From a checkpoint of a small mixture-of-experts model trained on Wikipedia: vocabulary 8192.
Below are experts of layer 3 (counted from 0) of a mixture-of-experts language model. Rows are named router (the router's row for the expert), gate (a neuron's input weights, with its number), up (a neuron's input weights, with its number) and show model dimensions 0-255. Each number is 200 + 40 x the weight over its row's rms, rounded and kept within 0 to 999.
Before each expert's rows: a language model's description of what the expert responds to. This comes from a sample of Wikipedia text that the model never trained on.

# expert 3
Description: Word-final suffix pieces
router,217,221,202,266,156,240,158,220,233,191,213,211,237,154,264,214,231,167,229,188,220,181,252,174,214,184,217,221,173,179,106,171,197,202,174,203,143,208,169,203,230,207,217,168,235,191,223,156,192,211,231,203,148,213,272,137,155,186,187,118,250,178,216,271,234,209,180,224,180,192,204,191,193,198,199,206,170,238,227,196,153,185,319,235,153,208,203,205,218,157,174,207,164,193,292,168,266,210,166,253,217,195,243,191,187,170,237,193,278,148,181,185,179,189,120,188,155,145,151,192,206,244,167,84,218,287,176,129,251,228,200,177,189,251,178,143,180,213,271,156,245,201,205,242,254,143,174,200,191,312,274,209,261,286,242,212,166,275,240,241,199,229,206,220,189,205,233,198,138,222,230,233,170,203,154,204,195,183,175,111,248,184,139,145,236,301,161,188,178,212,172,160,168,185,172,205,128,159,222,161,161,143,161,180,199,197,188,235,233,188,196,223,175,196,162,232,189,256,169,266,140,121,314,208,204,90,186,200,296,164,188,167,173,208,216,242,293,223,189,219,194,190,222,181,155,167,161,147,236,237,202,191,236,238,206,180
gate0,178,167,204,190,210,280,159,255,189,180,252,190,238,210,210,199,252,187,215,210,215,225,208,204,200,243,220,197,213,209,185,221,190,198,259,197,133,216,249,196,202,206,128,218,206,81,193,213,253,203,232,258,216,166,161,236,135,178,222,166,96,150,147,168,196,190,111,213,183,200,200,192,234,131,159,205,204,118,315,213,171,195,219,203,210,224,207,192,193,145,200,219,192,211,191,239,196,189,197,202,194,216,200,189,176,154,198,221,177,200,203,138,267,91,191,180,201,147,228,209,200,198,203,205,183,265,216,141,105,207,131,195,107,201,146,194,206,130,156,119,203,273,214,224,199,82,161,209,167,179,247,201,226,307,228,209,217,201,201,196,139,209,193,216,67,229,253,200,195,200,180,205,236,198,219,201,236,249,344,205,214,212,109,134,190,183,210,182,194,164,231,167,140,224,200,233,170,201,213,199,122,208,130,207,200,185,190,141,216,161,186,170,216,198,200,201,149,209,189,235,149,190,272,127,245,186,252,199,161,201,267,203,87,252,224,199,204,204,174,230,321,198,193,193,203,208,196,135,237,202,217,204,181,202,187,187
up0,192,233,199,142,198,165,179,200,201,199,202,173,162,201,190,203,205,238,165,161,281,214,189,210,195,236,188,207,42,206,206,198,194,201,234,199,191,198,195,214,196,150,198,213,233,197,193,253,118,217,219,136,189,252,185,216,234,202,174,205,150,184,223,212,207,250,181,191,196,155,285,217,254,209,94,195,255,267,199,197,180,215,179,203,273,206,73,250,240,200,219,196,229,276,240,214,202,149,202,141,130,201,182,234,273,243,96,200,163,222,189,180,204,197,188,152,211,246,207,232,226,212,274,199,199,208,204,228,152,179,226,228,194,175,199,162,230,204,204,162,223,233,201,211,190,277,219,231,242,200,234,236,98,151,165,240,232,173,199,140,186,212,180,218,220,237,203,186,219,238,203,356,302,190,276,219,192,261,197,158,200,177,258,190,198,178,224,198,200,203,366,257,128,46,210,117,216,167,193,189,250,189,170,210,195,275,199,229,139,196,193,223,200,169,228,159,198,248,199,206,208,207,130,173,239,242,243,235,191,176,272,225,211,213,182,203,200,184,231,204,181,195,176,203,171,200,186,194,204,271,221,219,189,204,207,259

# expert 37
Description: Common noun suffixes
router,236,262,194,224,199,226,142,215,257,221,212,184,206,187,258,177,269,172,261,181,204,195,226,218,212,281,230,176,199,184,157,181,196,181,166,164,192,235,200,172,190,253,216,166,217,199,186,114,213,162,181,209,220,253,290,137,213,144,214,162,229,169,189,227,226,256,213,200,136,224,206,153,157,205,204,176,152,218,251,250,157,210,237,204,200,180,171,179,155,193,191,169,173,185,217,232,218,198,201,239,213,222,222,188,194,168,253,197,229,124,197,209,129,176,160,155,149,143,186,249,214,225,178,185,271,234,110,211,173,186,204,132,213,275,140,149,125,178,144,125,285,247,221,233,272,172,172,139,173,303,261,210,253,251,233,190,221,188,240,122,205,204,204,244,196,234,169,188,203,246,262,186,254,261,154,254,141,187,183,166,242,209,137,139,214,242,184,207,194,164,195,155,198,112,281,233,198,169,259,170,189,180,155,197,222,283,211,244,235,186,201,245,163,145,171,260,156,221,232,306,148,207,292,234,220,152,160,220,160,223,151,189,117,219,185,191,260,274,247,278,188,192,178,232,137,174,214,182,181,219,225,202,285,181,213,232
gate1,197,79,207,211,211,160,214,137,207,186,201,79,195,197,340,189,199,202,206,198,195,212,168,200,186,186,232,161,199,271,216,204,198,207,180,166,199,217,217,202,208,179,202,344,252,161,66,188,205,216,203,210,157,135,171,155,204,209,188,200,201,151,203,194,322,233,193,210,188,218,245,200,174,174,202,156,216,234,231,178,155,200,212,182,144,240,202,189,256,169,177,218,183,170,302,199,202,189,204,208,177,194,225,111,193,184,246,211,215,187,200,200,208,193,186,179,205,187,242,194,203,292,203,178,229,209,217,174,163,180,234,188,218,213,167,213,189,180,152,197,186,205,200,246,208,170,188,241,238,216,211,214,202,245,215,148,186,152,213,200,183,197,203,156,185,234,197,0,201,192,164,239,273,171,200,195,157,115,200,237,196,193,138,124,163,171,204,279,203,206,166,199,152,185,186,161,205,137,265,215,183,116,175,90,186,272,163,224,199,213,196,206,205,177,211,210,208,201,207,200,191,222,180,201,195,207,65,213,330,164,182,184,128,200,154,180,220,191,171,199,204,229,159,216,198,177,265,200,199,176,197,254,206,156,142,191
up1,197,213,273,255,198,201,203,203,214,206,239,143,191,206,124,203,197,212,180,197,219,180,187,118,271,175,225,243,291,143,213,194,199,198,200,187,167,197,223,200,205,197,215,196,247,171,186,186,386,265,217,201,223,197,199,187,229,187,201,214,185,180,194,246,274,176,200,199,174,214,200,233,196,221,210,191,241,225,277,207,199,200,180,151,193,193,197,254,322,260,244,270,195,200,206,243,186,129,213,195,159,221,145,196,193,213,212,234,164,185,252,318,226,176,171,202,210,251,162,200,200,200,207,196,137,174,231,199,142,144,318,211,207,203,160,143,224,103,227,145,175,216,211,193,227,202,196,189,287,258,210,106,210,205,158,181,284,202,240,184,139,192,201,196,200,174,188,197,201,201,238,178,215,215,158,219,269,201,215,226,184,188,117,253,172,249,225,206,209,146,239,254,194,207,161,162,268,206,190,201,273,198,195,181,186,157,316,178,236,220,151,182,143,187,183,207,94,176,205,206,192,185,192,196,190,293,128,215,239,188,232,197,202,210,205,103,322,203,223,193,204,200,191,199,242,207,240,239,200,154,188,180,218,238,207,307

# expert 28
Description: Name pieces in tables
router,221,241,257,179,228,119,205,265,182,209,210,191,142,221,187,294,220,163,246,188,194,213,175,138,170,126,225,175,179,267,180,207,186,233,218,185,218,180,214,242,186,247,175,192,187,229,198,213,195,281,206,205,159,173,205,150,213,246,135,154,171,170,330,229,237,205,163,266,175,197,234,191,243,230,207,146,209,229,229,215,163,236,195,276,211,144,189,174,214,218,156,182,198,157,220,146,175,215,205,145,207,148,203,156,193,199,261,271,241,195,199,184,227,219,165,159,180,128,232,184,78,167,154,107,190,166,265,124,197,211,312,191,237,231,178,249,246,211,195,161,231,122,189,170,265,237,188,268,288,197,184,203,178,198,157,212,207,265,246,215,242,202,254,186,172,199,190,239,125,173,150,206,187,201,271,170,232,230,165,223,224,209,206,165,126,243,176,199,189,125,136,198,158,265,109,204,167,219,209,181,152,170,225,191,252,194,248,233,162,179,253,223,251,180,204,214,188,201,222,176,196,238,205,175,214,233,148,214,216,112,170,185,201,229,162,203,176,246,236,219,80,155,212,141,227,195,211,191,252,218,201,213,93,142,154,162
gate0,194,90,188,254,204,154,190,185,204,211,162,189,203,202,123,221,229,229,206,245,195,319,201,123,247,251,208,213,208,217,212,195,219,230,374,201,207,147,171,163,159,204,253,218,210,190,210,193,151,182,189,210,208,157,190,164,208,331,183,285,240,170,163,149,212,124,217,222,171,166,139,197,203,155,180,218,204,194,241,244,202,290,213,186,230,201,201,157,174,188,198,299,189,223,176,195,195,201,202,122,196,238,200,164,187,200,230,101,236,137,203,211,282,203,122,199,216,219,224,179,129,197,140,171,213,216,193,199,192,250,141,187,198,296,190,241,232,209,131,245,207,106,204,164,155,227,252,188,211,198,157,199,216,274,210,158,169,197,185,180,274,204,149,200,115,200,179,200,205,136,178,262,211,209,230,145,303,199,208,207,227,212,200,187,232,227,247,189,196,225,182,264,189,198,182,183,190,197,158,182,213,275,170,187,203,235,196,147,202,174,206,217,206,198,176,193,170,206,188,206,214,201,216,157,218,172,196,293,239,260,204,137,190,207,196,199,80,256,150,238,204,165,210,211,150,222,284,201,211,250,176,227,163,190,274,224
up0,259,169,92,225,223,201,254,203,260,174,210,232,206,200,176,248,207,196,202,192,188,174,201,202,222,7,155,183,57,254,279,200,169,188,192,228,197,176,220,230,190,211,191,186,246,292,179,234,233,236,184,110,198,268,132,227,247,186,165,176,211,265,209,195,200,209,203,219,154,189,228,149,275,105,145,193,204,232,148,257,195,201,203,236,205,208,197,220,217,183,199,230,220,215,186,204,270,244,193,198,118,219,198,185,231,133,191,174,195,193,205,211,155,180,194,158,189,216,195,209,166,213,251,242,191,135,143,140,243,283,267,195,197,164,204,200,203,211,296,196,206,135,199,159,189,220,96,174,177,200,223,293,200,325,245,224,206,274,166,212,218,208,258,204,175,203,124,192,191,206,148,202,219,195,199,239,172,192,184,257,191,244,181,200,202,217,191,169,197,212,240,199,174,207,187,212,208,239,223,186,201,219,185,204,38,198,278,225,200,192,197,220,210,241,176,206,194,215,201,126,207,211,198,242,203,191,203,183,208,182,194,220,124,200,220,133,188,168,229,189,149,116,224,179,261,147,184,202,186,212,172,162,177,198,194,136

# expert 27
Description: Name-initial pieces
router,229,211,235,160,234,147,216,218,226,164,248,220,93,243,175,247,198,196,253,237,152,154,149,156,218,199,220,162,158,200,177,185,193,273,276,161,236,182,222,184,226,251,194,172,145,224,132,251,177,217,208,151,185,202,197,158,210,178,202,200,194,142,187,193,160,236,207,232,186,183,290,180,213,173,126,173,205,200,161,179,238,220,212,224,243,211,244,146,148,181,158,159,189,172,181,170,189,176,207,149,212,175,196,119,151,231,238,263,236,194,163,188,142,163,148,166,289,102,199,219,165,233,161,249,221,197,186,260,184,212,203,145,250,139,172,172,224,154,238,226,174,117,163,204,216,178,181,229,193,206,195,206,92,234,217,184,243,310,246,135,202,280,245,170,185,131,222,223,175,180,210,176,234,222,262,203,173,244,180,195,267,207,172,168,158,242,205,253,151,163,145,165,158,141,226,234,194,265,273,132,218,227,216,118,224,197,262,237,164,225,207,239,238,340,182,220,191,197,265,230,203,246,196,207,221,249,197,215,281,191,140,189,268,207,191,218,160,193,237,200,200,167,238,141,215,167,109,203,184,253,253,232,176,185,157,159
gate1,111,197,200,208,292,239,207,229,212,166,189,198,240,223,222,202,185,183,310,203,190,266,214,201,290,203,198,124,156,196,178,201,254,147,146,185,198,214,258,208,100,181,203,191,187,255,242,247,191,183,194,81,205,177,178,214,178,238,233,198,187,97,279,221,115,206,200,194,180,201,190,125,176,190,174,198,197,200,131,202,207,271,168,201,198,326,233,180,247,191,245,241,134,188,200,220,213,172,195,176,217,118,202,200,109,192,224,123,144,200,193,161,153,190,254,199,191,160,154,212,215,194,195,159,267,188,259,195,179,279,229,198,255,197,251,213,194,140,201,200,179,263,75,186,196,198,195,245,203,183,199,228,201,174,180,195,204,210,208,204,200,232,201,200,71,319,216,210,214,201,220,188,135,239,177,213,177,212,178,223,226,202,200,258,195,163,206,185,203,113,194,198,168,190,129,142,185,270,224,251,186,194,210,134,137,179,199,157,108,199,243,208,80,202,200,173,196,242,241,207,186,206,181,187,217,202,251,172,220,175,198,234,254,211,190,184,121,199,195,199,163,209,218,216,252,199,211,252,219,163,199,197,119,201,196,200
up1,205,170,200,156,230,188,195,155,41,195,151,258,121,197,198,196,301,204,174,201,144,203,82,233,193,295,182,162,206,189,202,198,184,174,232,203,243,141,206,204,270,263,218,214,209,154,198,214,197,158,174,189,180,231,218,147,213,174,130,153,193,181,202,144,164,161,248,203,295,200,170,210,229,195,189,191,225,211,141,183,200,189,199,220,194,199,142,225,200,200,227,173,159,202,210,220,205,220,214,149,196,265,133,150,224,227,147,175,119,151,198,205,174,203,197,200,195,200,302,196,150,203,198,205,165,163,161,234,210,215,220,168,198,202,167,199,156,199,174,204,195,180,178,187,254,121,206,145,156,240,175,191,171,185,155,159,203,160,289,201,205,151,199,252,186,167,159,192,162,183,201,154,197,192,160,213,201,166,240,164,243,208,207,210,131,197,219,183,205,99,318,194,259,159,164,196,284,181,135,204,164,208,114,255,200,205,231,180,265,164,205,232,192,194,195,195,202,316,219,207,205,139,254,190,168,222,331,183,187,231,193,203,259,266,165,204,254,188,77,209,214,200,123,223,156,194,212,208,180,187,187,241,200,226,213,112